Weights of a small mixture-of-experts language model, trained from scratch on English Wikipedia.
Experts: 48 experts in each of 6 layers, 96 SwiGLU neurons an expert, 3 picks a token.
Below are experts of layer 3 (counted from 0) of a mixture-of-experts language model. Rows are named router (the router's row for the expert), gate (a neuron's input weights, with its number), up (a neuron's input weights, with its number) and show model dimensions 0-255. Each number is 200 + 20 x the weight over its row's rms, rounded and kept within 0 to 999.
After each expert's rows: a language model's description of what the expert responds to. This comes from a sample of Wikipedia text that the model never trained on.

# expert 13
router,195,197,224,189,184,196,198,181,189,230,215,169,206,225,198,203,199,192,207,232,210,159,205,193,191,173,219,195,218,190,205,172,220,211,208,177,206,178,206,205,207,212,186,198,214,249,190,190,232,214,203,216,185,203,189,216,196,180,203,152,201,199,192,205,195,157,192,212,185,159,203,198,196,231,182,174,209,217,185,193,202,170,182,202,223,227,218,209,188,196,211,169,225,190,168,222,229,183,223,188,185,178,232,235,204,201,186,170,220,230,186,211,205,239,165,205,169,187,212,195,205,227,175,191,192,189,191,194,210,219,216,179,221,202,211,194,203,195,177,206,205,235,192,204,211,193,213,227,237,165,168,217,219,163,195,183,198,214,222,197,222,243,186,187,208,205,196,180,230,236,216,173,165,219,187,227,186,198,207,172,186,192,163,212,200,180,200,212,176,204,200,205,199,204,173,239,218,200,211,212,232,178,192,191,186,200,214,220,180,214,236,213,209,198,183,191,201,201,195,177,163,222,236,235,167,176,231,163,218,179,224,174,139,215,236,180,191,227,218,225,215,202,200,249,161,193,204,216,171,216,201,189,208,180,197,204
gate2,241,226,209,215,203,183,225,191,202,226,208,219,201,185,173,147,180,206,211,163,193,196,183,188,231,192,173,211,201,206,193,186,212,215,197,194,188,175,223,192,256,208,200,190,205,209,187,202,206,174,174,196,173,214,185,216,171,184,203,171,207,201,190,174,188,196,226,218,203,195,186,195,178,208,212,191,222,196,211,184,169,179,214,219,176,204,223,177,224,190,216,205,162,211,196,205,202,203,180,230,223,185,181,205,182,220,244,235,238,202,183,191,216,211,191,215,153,219,188,192,192,201,194,218,216,228,215,175,246,175,189,204,208,215,209,178,217,174,194,187,156,194,182,198,216,164,207,205,168,196,182,224,205,187,203,195,198,183,190,190,191,236,211,187,149,209,206,177,213,220,161,238,187,182,220,206,177,198,204,213,203,208,195,202,208,203,242,188,185,190,202,209,235,215,183,181,211,176,203,206,199,213,208,182,191,192,175,182,206,195,243,146,240,199,194,235,183,238,231,196,196,232,196,200,184,167,179,218,218,177,220,205,250,159,202,215,190,235,211,202,167,179,214,177,175,227,218,211,208,198,225,212,179,206,186,216
up2,228,187,188,229,207,154,230,187,238,186,219,211,177,220,204,164,185,209,188,189,206,221,190,182,210,179,223,200,206,198,215,194,190,196,216,237,208,232,204,213,198,209,204,199,198,188,212,204,198,218,218,221,173,227,198,157,202,215,226,228,189,199,240,181,203,194,176,211,197,207,218,197,203,206,193,193,245,211,172,186,173,198,197,213,190,175,211,195,195,243,170,215,161,146,216,192,177,232,176,213,211,236,193,242,218,160,217,220,176,197,204,209,201,190,189,195,220,213,196,204,224,202,174,197,151,198,228,229,187,218,228,192,198,214,170,225,206,204,218,175,203,176,226,206,238,192,214,194,190,171,201,197,208,197,206,213,202,192,200,175,205,181,236,190,194,217,190,187,224,216,186,189,181,189,178,192,197,239,227,211,206,213,239,199,191,165,235,240,207,206,182,197,198,172,236,184,241,172,171,202,203,177,200,164,174,187,205,202,176,221,183,194,217,225,187,187,196,236,210,179,192,209,220,230,174,212,225,191,189,208,219,202,191,197,221,209,162,192,166,209,228,254,150,215,184,196,204,189,200,190,208,207,226,205,192,200
It responds to: Middle-of-word pieces like al, or, er, as in skeletal, sidewalks, Scorer, plus digits inside election and sports result tables.

# expert 20
router,218,182,190,191,205,224,222,159,166,228,195,163,202,210,201,236,216,178,205,223,191,191,211,180,185,172,226,211,216,257,199,183,213,204,231,180,199,202,220,146,213,196,211,158,190,189,195,210,204,206,183,205,203,207,200,209,168,184,214,180,222,226,169,227,185,203,193,198,162,192,208,230,246,222,232,196,197,206,209,223,222,180,215,211,185,189,213,185,177,209,213,164,198,196,184,213,223,228,167,190,193,176,246,200,207,221,171,201,218,195,200,182,208,179,192,240,210,188,176,203,223,205,166,214,202,194,219,243,202,196,227,205,209,225,193,174,189,179,168,172,168,187,229,204,208,206,193,225,196,212,168,214,185,192,193,194,185,235,208,201,200,226,190,192,210,207,173,182,191,208,171,212,181,197,163,211,192,201,200,184,181,210,237,212,234,177,235,178,204,207,195,220,170,208,213,179,224,205,164,214,210,152,194,182,173,187,193,214,187,209,196,211,225,220,190,188,191,201,180,179,174,215,186,221,194,168,222,155,215,188,227,199,198,224,212,217,230,173,198,212,217,231,198,212,206,177,220,186,164,228,185,174,203,168,215,221
gate0,241,231,187,202,233,221,186,190,220,197,231,197,194,187,199,183,190,189,240,219,227,211,132,180,203,200,197,215,194,242,189,206,168,233,202,195,201,210,191,218,188,184,182,200,207,206,218,230,186,188,176,196,212,221,207,201,151,187,202,190,228,208,235,166,167,214,204,215,223,243,204,220,236,206,203,203,194,194,191,204,227,236,201,222,174,145,189,169,218,222,224,188,216,182,179,188,213,192,213,205,223,176,223,200,215,222,205,203,213,208,153,189,214,160,214,211,217,177,167,215,227,203,204,192,216,185,217,202,221,216,208,234,185,224,203,175,214,189,210,194,188,150,192,204,207,214,174,206,173,174,191,222,194,173,218,211,190,215,191,154,219,209,186,230,171,167,188,219,214,183,152,201,215,181,175,165,181,182,193,241,178,205,203,205,203,209,222,217,177,215,206,200,196,235,184,173,194,213,203,175,207,204,177,202,188,199,216,206,214,194,174,205,221,187,185,194,188,176,200,193,194,211,182,175,196,187,182,211,218,231,233,204,173,227,198,208,218,232,185,197,191,200,218,200,196,182,194,165,225,242,211,207,175,215,207,194
up0,212,207,205,223,176,199,217,201,198,230,181,210,205,193,176,180,211,259,173,175,206,137,198,213,189,211,211,191,196,203,199,175,202,190,204,181,191,202,187,169,164,209,190,203,173,225,175,230,228,192,196,205,194,179,223,160,210,185,194,152,186,231,212,240,203,207,199,234,212,222,221,186,224,204,204,208,207,172,176,202,175,200,180,218,195,208,209,183,234,213,223,214,191,211,215,151,188,231,190,179,227,207,194,172,163,194,238,212,176,219,199,210,220,175,195,141,213,222,239,203,180,186,180,178,214,173,216,189,195,212,189,191,209,192,190,207,204,222,200,216,181,197,187,201,231,204,198,216,243,220,186,161,204,177,233,207,199,176,233,193,201,197,175,205,211,191,222,180,210,206,186,233,197,221,190,199,202,163,190,177,181,193,225,205,185,162,236,203,206,199,200,193,216,198,176,226,192,191,220,169,214,205,197,192,230,197,226,200,174,196,223,185,211,215,214,220,234,201,162,193,187,183,164,190,207,157,203,182,216,215,213,233,196,216,179,212,212,209,225,186,207,179,194,191,176,239,170,180,186,180,230,189,234,212,190,199
It responds to: Second letters or short pieces right after a word's first consonant, like h in ghost, ur in guru, w in www, c in percussion.

# expert 18
router,236,192,190,197,219,215,213,201,165,233,224,169,194,211,210,208,202,206,224,234,189,190,177,193,206,157,218,232,224,207,193,175,197,171,217,185,211,204,201,182,182,210,189,214,206,220,182,192,172,198,170,187,206,214,207,224,189,202,168,199,192,219,183,204,184,194,198,206,182,184,204,220,230,230,185,165,175,175,233,234,221,218,250,242,209,230,190,219,192,176,194,177,206,202,207,214,225,213,175,214,191,171,244,201,209,206,191,166,203,218,177,174,186,205,175,233,188,201,199,205,196,221,182,183,190,179,203,196,226,207,215,172,224,182,210,208,189,185,174,214,176,222,209,191,187,221,199,193,215,218,201,195,220,185,201,193,174,206,201,179,206,193,170,235,213,222,179,165,215,224,203,185,201,208,152,201,195,175,203,191,193,196,184,230,215,185,193,170,179,183,180,202,180,190,206,205,224,190,162,230,208,173,196,182,177,157,164,211,212,221,204,246,216,211,205,192,206,197,187,181,195,210,210,203,189,166,213,163,239,211,235,202,214,228,175,200,180,203,214,199,247,194,184,217,174,146,181,177,179,245,183,198,211,181,231,233
gate0,209,237,200,238,207,226,189,158,161,209,193,216,192,211,213,201,180,173,211,192,167,176,187,192,222,218,205,189,216,198,249,203,185,184,198,188,213,208,207,171,208,186,217,182,200,237,208,169,194,213,174,201,192,150,228,221,192,173,194,258,208,193,198,201,179,194,210,191,198,174,206,200,217,254,205,206,183,194,177,212,228,210,200,219,184,202,196,228,184,172,200,209,168,194,208,218,188,181,221,216,212,182,206,182,170,241,200,179,240,193,216,199,204,168,192,168,217,222,200,193,214,206,194,196,163,212,234,176,200,204,165,177,201,244,197,163,209,197,204,167,182,195,205,235,210,184,213,206,237,186,240,175,214,244,200,202,176,218,217,185,188,210,230,172,209,185,234,166,196,189,188,189,171,187,227,175,216,203,200,202,198,170,203,170,181,227,209,193,213,181,185,237,204,226,190,187,216,205,172,173,168,180,203,238,161,186,198,200,195,214,196,205,209,208,168,162,210,207,194,201,217,183,214,183,197,192,194,197,210,217,198,223,190,221,219,191,198,216,223,182,213,232,177,181,227,213,210,206,228,206,164,170,184,212,191,187
up0,176,234,195,215,202,223,232,209,221,202,165,195,173,218,213,193,236,197,185,247,200,217,203,211,196,227,212,199,203,201,217,200,195,217,181,187,202,245,177,225,233,188,205,175,211,169,235,176,207,167,196,178,227,203,207,188,216,207,228,190,173,194,164,218,242,221,190,199,173,188,190,205,159,195,201,216,194,231,179,190,154,209,209,217,207,162,213,191,194,166,205,191,206,183,196,183,196,207,216,188,207,194,199,196,198,215,221,201,175,199,200,181,204,258,173,191,225,225,172,200,151,197,193,234,190,200,195,205,187,219,177,203,185,228,216,221,194,193,149,180,198,204,203,233,204,212,197,187,201,206,195,206,180,158,189,208,171,242,204,201,214,191,189,189,180,208,196,177,235,176,164,219,193,217,201,177,172,197,205,189,208,204,205,205,217,185,190,170,184,220,161,158,218,195,209,199,210,176,222,180,205,204,181,240,182,187,163,205,212,221,164,187,195,223,225,176,233,204,174,183,218,204,192,233,198,212,194,208,195,206,157,187,202,223,221,203,178,224,205,230,228,216,196,176,178,210,225,231,225,203,231,224,189,203,229,200
It responds to: The letter c and nearby syllables inside words and names, as in Don-c-aster, Kon-c-ert, et-c, al-c-ohol, plus Phil, inc.

# expert 15
router,205,177,211,193,196,243,183,193,195,202,194,137,240,197,199,224,229,208,208,222,197,180,179,202,209,186,181,221,241,242,157,173,228,212,196,181,204,176,211,181,218,175,203,185,182,199,227,215,198,228,181,198,182,216,169,210,195,162,203,186,226,213,180,231,237,176,213,172,205,201,227,183,222,220,211,210,204,197,180,223,222,176,193,192,204,214,224,206,201,172,221,184,214,164,182,219,206,231,167,192,223,201,205,227,225,153,203,201,214,213,210,210,220,205,166,209,197,197,212,180,194,195,198,187,179,190,200,194,216,204,194,209,206,194,196,207,205,206,163,189,196,188,232,219,225,240,238,179,210,181,172,220,167,177,219,178,185,240,216,177,235,176,206,201,157,229,181,186,222,222,170,171,211,210,170,216,209,207,214,193,193,203,197,215,226,160,226,192,172,200,192,223,183,233,195,210,212,227,180,180,247,200,202,192,170,199,214,199,201,196,213,232,234,205,195,180,197,194,188,200,187,236,208,222,186,200,217,183,223,190,223,197,188,186,208,185,211,207,202,215,184,221,190,224,162,176,246,198,187,221,208,174,216,183,188,197
gate1,237,198,172,195,221,210,216,208,168,192,206,208,186,202,229,193,191,198,210,248,169,191,205,189,205,185,199,185,230,186,240,209,184,187,216,206,156,229,190,194,200,207,188,203,155,193,229,201,204,221,216,227,216,187,203,201,223,172,204,185,192,216,212,204,194,171,211,195,182,182,192,198,219,205,218,226,212,187,144,196,202,179,202,132,211,193,183,213,209,222,162,203,186,201,214,182,226,199,185,225,214,219,196,188,223,220,213,202,153,188,196,212,194,186,187,215,204,190,242,195,213,210,193,195,222,197,180,194,182,189,157,182,207,182,179,245,217,222,161,197,168,171,183,174,197,189,197,204,180,207,203,196,175,202,180,199,203,196,193,190,230,195,189,217,183,235,163,203,200,186,246,213,209,194,191,232,180,230,155,199,187,223,203,199,207,226,189,240,160,203,198,172,225,223,173,225,223,168,199,192,212,157,201,203,191,215,192,217,234,200,206,201,208,195,203,195,180,198,238,196,247,168,193,221,201,200,179,181,193,190,179,224,184,224,197,200,185,230,213,219,200,234,216,175,163,199,241,213,202,181,234,199,209,215,186,204
up1,195,216,227,214,195,238,186,237,181,194,170,210,260,188,226,201,197,204,206,236,170,172,171,225,186,202,172,226,195,192,210,203,194,192,202,184,191,192,204,196,205,189,177,173,187,239,211,167,196,182,216,210,212,190,205,185,182,204,202,214,206,213,232,233,188,263,225,204,197,186,224,211,181,174,194,210,199,172,187,169,211,203,192,193,209,228,190,206,231,174,204,240,206,173,155,183,185,227,199,208,198,207,203,194,196,204,211,183,186,225,214,207,156,209,168,170,210,190,214,183,210,208,211,222,182,196,172,197,202,212,200,208,235,208,176,192,212,242,189,232,220,223,188,218,198,220,232,212,223,174,208,200,212,177,213,217,173,194,182,205,205,229,189,223,177,205,236,209,163,194,206,208,194,158,212,184,182,222,193,221,229,191,193,180,213,163,183,209,190,206,189,203,236,248,209,170,231,237,189,223,171,206,178,200,236,192,212,209,188,187,188,209,172,173,208,195,173,200,209,178,218,201,207,211,245,227,190,186,180,213,189,181,200,223,207,188,242,209,190,216,188,187,212,176,172,190,213,179,195,206,226,188,238,188,178,168
It responds to: Determiners, quantifiers and ordinals before nouns, such as most of, first, two, some, a, Second; also Phylum in taxonomy boxes.

# expert 29
router,224,172,210,184,186,219,206,207,188,237,194,211,189,216,249,212,176,211,212,199,167,193,173,208,221,178,198,187,205,204,183,177,215,201,206,180,210,173,232,163,193,201,176,195,194,214,209,203,216,196,197,206,190,179,196,220,172,181,213,194,199,224,209,178,201,191,219,196,165,148,211,175,211,228,191,150,201,167,192,199,235,194,208,215,211,206,206,215,224,196,244,182,251,159,185,218,215,190,196,224,183,178,212,223,200,172,188,154,204,208,186,222,210,218,164,201,172,194,216,224,204,235,195,209,176,167,199,171,199,190,193,174,200,229,168,193,214,181,177,218,196,219,196,213,207,218,200,187,225,175,181,217,189,192,214,194,214,205,233,165,214,220,178,213,171,240,159,195,203,222,187,190,194,197,200,228,180,189,231,190,198,200,218,219,224,190,195,203,190,188,205,195,185,184,224,222,206,226,185,198,242,178,222,204,194,187,214,174,216,206,193,202,210,194,186,161,245,179,200,212,187,222,222,216,183,151,203,195,226,210,194,179,196,209,188,187,207,164,200,211,233,229,187,228,163,176,219,202,169,186,217,187,225,158,189,239
gate1,210,210,193,193,163,199,164,230,176,216,209,224,190,186,230,216,181,217,207,224,211,193,189,216,201,206,205,201,198,243,206,207,196,175,233,225,216,206,258,206,211,199,190,205,190,233,164,190,190,201,180,203,218,207,211,195,185,224,183,177,170,201,225,190,161,188,199,180,196,205,212,204,194,229,176,195,225,178,217,234,207,171,211,196,189,183,173,183,208,149,245,185,207,174,192,181,169,219,177,202,203,219,200,180,217,200,205,205,258,139,191,199,170,240,229,194,222,201,224,214,194,246,198,181,178,181,200,190,228,218,212,200,192,225,175,218,176,208,218,196,187,189,206,213,213,169,173,220,219,212,215,201,203,182,186,206,190,223,198,187,175,190,188,218,198,210,172,188,204,197,216,209,193,196,196,198,198,171,204,194,181,203,207,214,209,194,180,218,176,213,180,236,211,218,183,192,201,205,205,170,207,199,238,220,220,209,166,177,212,199,223,229,217,147,251,227,219,170,209,220,197,165,175,246,184,170,217,190,204,214,176,183,206,204,232,178,196,197,203,172,213,181,186,194,194,212,220,175,210,204,226,188,191,159,208,213
up1,227,197,189,202,222,185,206,203,180,181,168,178,202,221,188,187,239,200,167,159,237,222,186,207,192,194,154,201,199,203,197,177,196,217,169,168,206,242,180,213,189,231,226,219,211,213,148,188,243,205,219,216,189,192,213,169,195,174,199,213,196,204,151,186,202,201,187,212,210,187,170,197,194,185,227,171,241,208,165,217,216,209,195,207,206,197,187,233,208,209,138,179,184,207,221,174,202,182,201,222,196,207,190,210,205,218,195,206,186,210,200,190,212,207,194,204,178,194,176,209,206,177,186,220,218,217,211,194,219,214,213,190,188,212,228,195,215,158,220,244,212,202,210,163,197,261,198,178,241,186,175,200,228,193,152,200,183,172,187,231,186,216,199,188,196,207,175,225,207,241,200,205,198,204,198,207,187,177,183,173,192,188,199,218,205,205,216,208,202,217,224,208,223,190,247,179,198,196,235,225,197,227,220,192,185,182,175,173,170,213,226,205,171,215,195,176,181,194,154,179,176,211,211,195,200,210,185,209,151,220,182,206,210,200,185,206,184,202,217,192,241,187,225,191,208,197,201,202,191,181,179,197,226,218,202,177
It responds to: Inner pieces of Greek/Latin-derived words like em in epidemic, theorem, ceremony, and endings such as ism, ological, ical, ician.

# expert 24
router,213,165,206,178,226,216,172,178,174,244,205,178,213,186,183,235,189,190,216,200,212,187,232,181,213,186,237,199,198,229,206,186,212,161,201,172,182,174,197,175,221,179,153,161,196,203,185,221,202,212,205,187,194,169,190,219,184,191,203,210,210,208,174,185,216,195,188,182,206,187,202,218,202,203,226,172,174,167,206,222,228,204,221,205,197,202,211,200,207,186,232,185,219,198,224,218,231,218,184,194,220,198,217,222,224,209,177,214,235,198,215,171,227,176,194,190,180,187,238,192,255,193,183,189,207,198,207,243,223,226,202,197,234,222,186,191,211,174,169,216,181,195,211,204,200,225,199,199,231,192,152,221,191,191,189,185,176,220,195,185,219,208,188,227,196,201,184,158,219,223,209,167,213,212,197,187,178,164,205,201,188,168,211,211,220,203,200,194,206,175,194,207,182,205,210,220,239,220,165,202,214,185,178,177,202,190,196,225,178,216,224,195,233,219,199,193,220,204,208,222,164,196,218,215,194,185,229,197,189,229,199,186,187,242,209,177,194,187,248,234,203,229,192,271,192,201,225,177,196,200,228,188,215,200,180,204
gate5,216,199,171,186,256,202,191,216,183,192,186,164,204,182,157,239,197,193,180,193,211,196,234,191,218,208,167,164,197,233,243,192,207,166,184,211,195,157,132,206,225,181,207,222,184,214,207,191,212,188,211,186,173,191,212,192,176,183,191,220,203,203,178,182,187,178,199,197,237,212,172,190,227,192,187,185,195,175,189,188,215,248,162,212,168,202,194,191,174,207,172,205,225,221,197,221,200,182,220,199,220,219,221,198,198,183,161,197,221,214,160,215,201,218,208,234,204,170,197,201,181,173,216,210,203,190,197,210,203,223,208,216,235,175,185,151,218,202,184,195,219,211,194,206,221,178,226,219,182,198,181,199,195,189,199,231,212,207,198,205,198,225,205,178,194,182,182,172,230,212,169,160,181,198,173,190,213,197,206,181,199,194,205,179,209,198,205,181,200,206,200,176,185,186,194,224,199,216,215,186,177,204,233,198,197,209,201,207,206,212,198,169,232,157,198,195,222,160,214,217,186,214,210,235,198,216,182,190,212,228,201,178,178,221,174,220,217,224,209,226,212,176,183,222,231,233,176,218,244,188,216,218,221,193,167,225
up5,166,152,217,262,173,198,212,185,220,190,199,198,189,202,204,220,174,167,217,205,177,181,228,214,174,226,214,226,189,206,204,190,214,211,192,229,181,146,206,220,199,216,213,198,215,220,195,230,223,203,189,204,166,167,179,198,200,189,167,204,194,200,192,190,157,213,173,171,221,178,188,169,185,194,211,209,195,201,208,205,217,210,235,239,222,192,186,178,214,222,220,219,168,182,200,205,195,214,201,226,217,235,191,226,193,212,197,183,209,175,206,232,180,195,211,168,189,199,211,205,210,203,192,178,220,216,192,207,198,187,193,183,180,203,183,227,230,196,176,212,168,187,215,206,189,194,202,205,212,195,195,214,222,194,219,233,228,198,226,211,204,205,201,173,191,196,187,201,209,230,212,202,182,222,214,190,157,199,225,170,200,185,204,172,234,194,230,177,178,249,201,197,230,196,198,195,211,207,162,215,205,156,205,203,186,203,173,188,196,155,208,213,217,207,231,214,217,185,189,218,213,193,236,208,197,171,225,228,241,178,167,207,189,214,198,232,219,180,169,215,198,229,184,168,205,205,179,194,176,162,259,189,185,198,215,186
It responds to: Wikipedia section heading words and markup like Discography, See also, Sources, == markers, and table row line breaks.

# expert 35
router,205,202,228,190,208,226,210,202,165,214,218,181,186,215,208,206,187,203,223,208,176,199,204,187,242,185,225,219,190,217,216,189,180,187,215,166,211,179,236,177,183,184,212,224,203,186,201,212,208,210,177,204,205,200,191,237,161,150,192,174,224,228,204,230,214,200,189,161,197,161,211,175,251,200,200,170,203,216,209,204,182,177,222,194,239,231,235,198,213,161,202,172,228,187,178,208,224,199,187,237,216,190,230,235,187,196,162,186,219,216,205,196,209,209,199,204,172,204,188,215,223,206,205,225,179,207,161,205,195,180,244,185,213,216,183,183,200,198,186,234,182,217,188,191,227,221,200,180,211,168,187,193,186,195,230,189,191,206,230,165,196,221,184,204,193,200,178,189,189,219,203,203,198,215,205,212,171,166,216,193,211,217,233,215,192,171,225,192,179,196,209,246,204,203,228,179,211,214,210,205,236,185,181,162,208,157,174,176,171,223,240,209,211,195,203,200,226,193,196,215,210,195,221,214,180,193,205,181,204,189,205,201,199,215,216,201,213,174,186,186,255,224,180,198,175,187,243,184,212,212,229,184,202,179,240,205
gate0,184,195,190,199,210,172,233,205,190,239,190,211,213,242,213,208,162,175,186,176,215,173,221,184,199,220,224,193,169,229,215,232,196,203,210,177,179,229,234,179,183,180,209,209,243,164,199,192,167,244,219,245,214,225,199,203,170,191,194,216,209,185,207,168,184,213,185,202,201,198,201,167,197,200,186,210,191,190,227,212,236,253,267,196,200,201,180,245,204,195,195,207,227,207,192,238,201,205,207,243,193,206,181,237,211,199,199,193,203,210,210,217,225,196,211,214,230,175,183,246,196,224,191,176,220,200,184,206,205,160,255,185,206,174,214,191,223,216,229,202,194,224,205,203,223,180,182,198,180,158,198,185,182,195,208,189,209,211,214,214,187,166,197,228,197,201,193,200,210,183,193,202,195,173,189,189,185,205,201,202,206,185,219,191,201,198,197,176,201,195,185,208,212,202,181,161,163,215,190,217,231,192,196,199,192,203,182,209,188,191,213,183,217,224,253,209,209,156,216,199,211,192,186,177,199,181,229,197,199,231,217,206,201,208,203,182,196,189,226,217,255,212,157,198,171,197,193,207,181,216,209,196,211,196,217,224
up0,202,228,210,239,186,203,174,237,205,197,225,236,216,229,205,214,207,183,178,219,190,178,214,243,206,194,208,222,220,186,258,174,195,195,176,197,151,164,207,224,184,179,188,185,174,212,230,198,227,230,190,180,173,198,220,197,194,225,208,188,229,199,224,197,233,178,187,195,212,209,215,230,188,174,213,201,198,200,240,224,190,192,178,207,225,185,213,178,230,146,214,209,202,202,199,196,208,187,179,179,189,229,223,222,240,187,180,224,175,198,194,199,187,206,197,242,167,214,183,164,194,201,196,189,175,210,177,201,162,216,211,195,231,174,198,225,210,213,206,194,190,170,172,174,182,187,228,185,170,196,193,182,215,200,179,233,186,226,203,238,204,190,172,213,175,209,191,205,179,177,223,212,196,179,235,213,204,206,158,183,174,211,187,220,185,222,191,215,205,210,180,190,226,199,180,214,198,164,193,186,205,163,195,209,210,193,199,163,228,214,188,197,185,177,183,203,193,183,205,197,172,189,191,229,185,194,164,157,191,203,189,184,231,195,205,221,174,192,201,212,215,223,177,199,216,186,198,214,209,228,187,183,236,212,229,183
It responds to: Inner syllables of personal and place names and words, like Tan-in-rat, Ben-in, Bar-on-et, Kush-an, Le-on-ardo, Ven-us.

# expert 0
router,200,192,213,188,193,199,186,208,187,209,217,178,226,214,208,214,216,183,212,205,199,207,198,217,230,176,225,203,200,199,168,193,212,209,210,210,217,222,199,178,211,205,161,183,166,196,168,210,242,188,178,181,197,185,177,218,183,194,222,212,224,241,175,229,220,190,247,179,190,192,215,207,218,224,211,171,194,191,217,211,200,150,194,193,192,218,204,213,206,160,210,173,229,193,173,220,193,212,207,203,209,185,187,207,246,193,179,171,250,240,181,184,191,205,136,232,188,203,224,197,202,231,196,212,171,178,151,203,204,204,202,219,193,210,189,184,211,189,174,213,188,182,193,208,187,198,233,198,202,191,193,215,189,192,216,198,206,247,203,192,208,192,182,225,189,222,180,181,221,194,150,156,194,200,185,201,170,204,184,170,187,173,206,215,216,171,238,231,182,201,198,193,190,229,193,220,201,231,212,206,221,192,171,192,186,188,215,233,205,198,201,243,196,199,170,184,230,198,201,190,180,238,208,222,180,192,229,178,223,204,214,158,154,237,185,190,204,214,194,208,218,206,190,214,194,165,193,192,180,223,222,189,229,182,205,220
gate1,190,192,199,222,198,216,215,207,184,213,175,198,181,218,185,208,187,191,161,165,243,190,246,208,178,203,202,211,217,205,197,199,175,226,188,194,204,230,186,184,204,207,236,191,207,218,192,195,247,174,213,225,169,185,208,230,182,178,217,208,148,227,183,195,203,190,193,156,208,209,188,183,199,171,176,200,222,212,178,194,193,187,220,173,223,178,195,216,241,194,219,189,186,210,213,230,172,169,214,223,165,213,232,172,197,171,222,210,247,197,231,194,188,213,220,194,204,170,205,234,201,202,182,175,196,167,212,216,217,197,216,209,190,218,203,179,178,198,216,225,177,211,231,200,180,190,221,236,185,196,185,174,225,214,176,208,197,225,198,187,192,221,213,210,251,226,174,199,173,211,201,207,202,187,221,213,187,185,183,194,164,187,197,251,181,188,196,229,176,211,204,209,194,189,204,180,167,194,186,210,173,183,198,201,200,217,213,180,219,223,205,159,234,226,192,223,192,210,192,154,224,186,193,203,190,194,187,191,192,245,193,168,218,219,190,143,206,186,198,197,202,230,202,213,232,175,195,214,188,214,175,206,214,200,202,166
up1,162,174,227,220,197,212,149,176,211,209,172,147,212,186,194,198,200,206,217,222,167,202,214,211,216,209,180,191,211,183,197,193,184,177,231,210,194,195,196,197,179,209,182,230,199,187,204,205,205,208,210,189,159,210,191,218,198,177,218,173,223,223,179,206,246,188,217,202,191,169,179,189,227,163,195,203,205,215,202,186,191,219,200,174,207,174,207,186,239,171,220,196,209,191,211,210,166,217,206,218,207,208,191,186,177,197,201,230,181,230,233,193,210,167,200,194,237,209,234,179,210,175,195,207,194,197,222,187,191,203,195,167,216,199,186,154,217,194,214,234,174,205,198,210,165,206,223,234,205,213,219,186,207,201,188,207,197,193,187,184,217,215,211,222,234,194,209,176,212,174,207,175,224,196,236,162,175,214,183,171,162,132,189,204,184,202,175,196,212,248,202,183,193,178,202,169,196,190,197,213,183,183,188,201,211,202,222,213,200,211,201,189,207,205,211,211,259,208,203,199,207,221,152,174,186,224,193,172,211,191,164,206,150,198,214,206,185,195,256,207,186,222,199,206,193,211,219,193,173,184,231,189,195,226,181,207
It responds to: Articles and possessive determiners beginning a noun phrase, mostly after of, in, commas or and, such as the, The, its, their.

# expert 26
router,213,149,222,184,238,197,186,204,179,223,214,204,218,228,241,217,201,187,231,240,161,194,171,186,230,197,201,193,228,203,170,199,190,213,214,188,186,197,217,200,213,214,186,220,197,173,216,196,180,212,218,215,181,153,165,192,181,184,173,203,228,223,164,209,237,163,187,198,185,165,218,178,228,216,190,195,195,164,194,223,185,214,191,197,248,213,203,197,227,155,202,197,228,175,182,219,209,208,199,180,190,199,195,195,232,190,176,167,212,222,211,172,204,192,190,209,161,223,219,211,236,219,201,195,170,189,178,207,220,201,196,177,216,193,200,199,199,187,192,191,165,206,190,241,205,215,205,187,198,202,176,209,191,178,222,193,184,188,243,185,213,198,172,230,190,230,189,189,222,205,168,199,201,190,200,218,160,184,215,190,211,204,160,188,202,169,190,204,193,220,163,227,181,196,190,201,218,249,177,192,213,199,166,183,199,179,207,236,201,231,215,216,196,195,162,205,199,220,187,189,178,231,205,211,217,204,211,172,214,203,198,183,187,208,224,172,230,206,210,203,201,237,204,198,170,170,199,181,169,211,209,175,195,210,204,241
gate2,207,188,192,213,225,206,201,230,196,175,222,171,190,248,208,178,231,201,219,138,178,225,173,206,198,170,210,210,208,209,191,224,189,209,197,249,200,186,204,189,223,210,181,205,206,191,166,211,209,197,232,232,187,204,184,181,192,185,208,202,188,204,201,206,186,136,171,226,165,188,210,206,223,199,213,185,205,191,181,207,200,196,215,175,184,236,166,181,176,169,164,189,158,184,209,216,211,189,228,186,160,202,179,193,213,259,186,189,183,186,218,229,201,231,207,238,185,187,167,227,226,182,229,182,204,226,193,217,185,186,198,181,189,214,170,197,168,199,215,229,190,211,216,206,164,228,191,174,195,211,198,183,207,218,207,210,217,224,231,191,194,212,187,232,171,200,207,218,221,208,197,216,201,222,206,190,165,185,184,212,214,209,192,195,185,184,198,203,184,227,196,188,205,225,201,237,220,144,165,159,198,181,183,168,210,190,229,249,195,181,196,215,208,173,201,205,202,155,199,152,200,192,194,215,207,210,213,217,206,198,206,199,191,210,233,211,195,233,210,202,219,208,194,200,210,195,193,201,185,202,191,193,202,198,176,182
up2,187,205,176,191,239,186,179,190,209,188,229,203,196,193,195,183,211,192,229,189,179,226,140,213,213,199,161,199,200,237,193,202,215,199,203,170,187,194,231,217,199,228,188,234,189,214,172,205,189,250,200,177,181,176,192,209,194,219,173,184,207,182,191,182,214,170,197,191,193,203,186,211,173,237,228,213,211,193,165,183,201,215,205,215,173,180,158,207,160,230,222,208,194,217,207,198,214,215,207,227,218,203,191,206,194,194,158,211,186,206,224,164,211,250,204,179,185,194,194,213,215,200,192,204,229,209,195,188,209,188,201,224,167,183,218,176,223,225,178,188,185,230,255,223,184,194,185,178,179,218,205,171,198,222,152,255,206,159,179,212,216,205,202,183,168,232,216,235,203,196,195,200,208,164,227,206,191,201,191,222,208,209,193,166,202,180,212,202,185,197,200,216,212,192,186,156,203,199,209,175,153,237,153,199,200,207,201,178,189,221,229,198,173,189,209,191,218,190,202,195,208,212,183,210,207,196,205,175,208,205,234,227,203,222,189,207,198,206,202,204,174,216,172,210,248,184,204,186,178,182,219,190,209,225,208,186
It responds to: Suffixes finishing long words, like append-ic-itis, insuffic-ient, mathemat-ician, plus final digits of numbers and field labels like Species.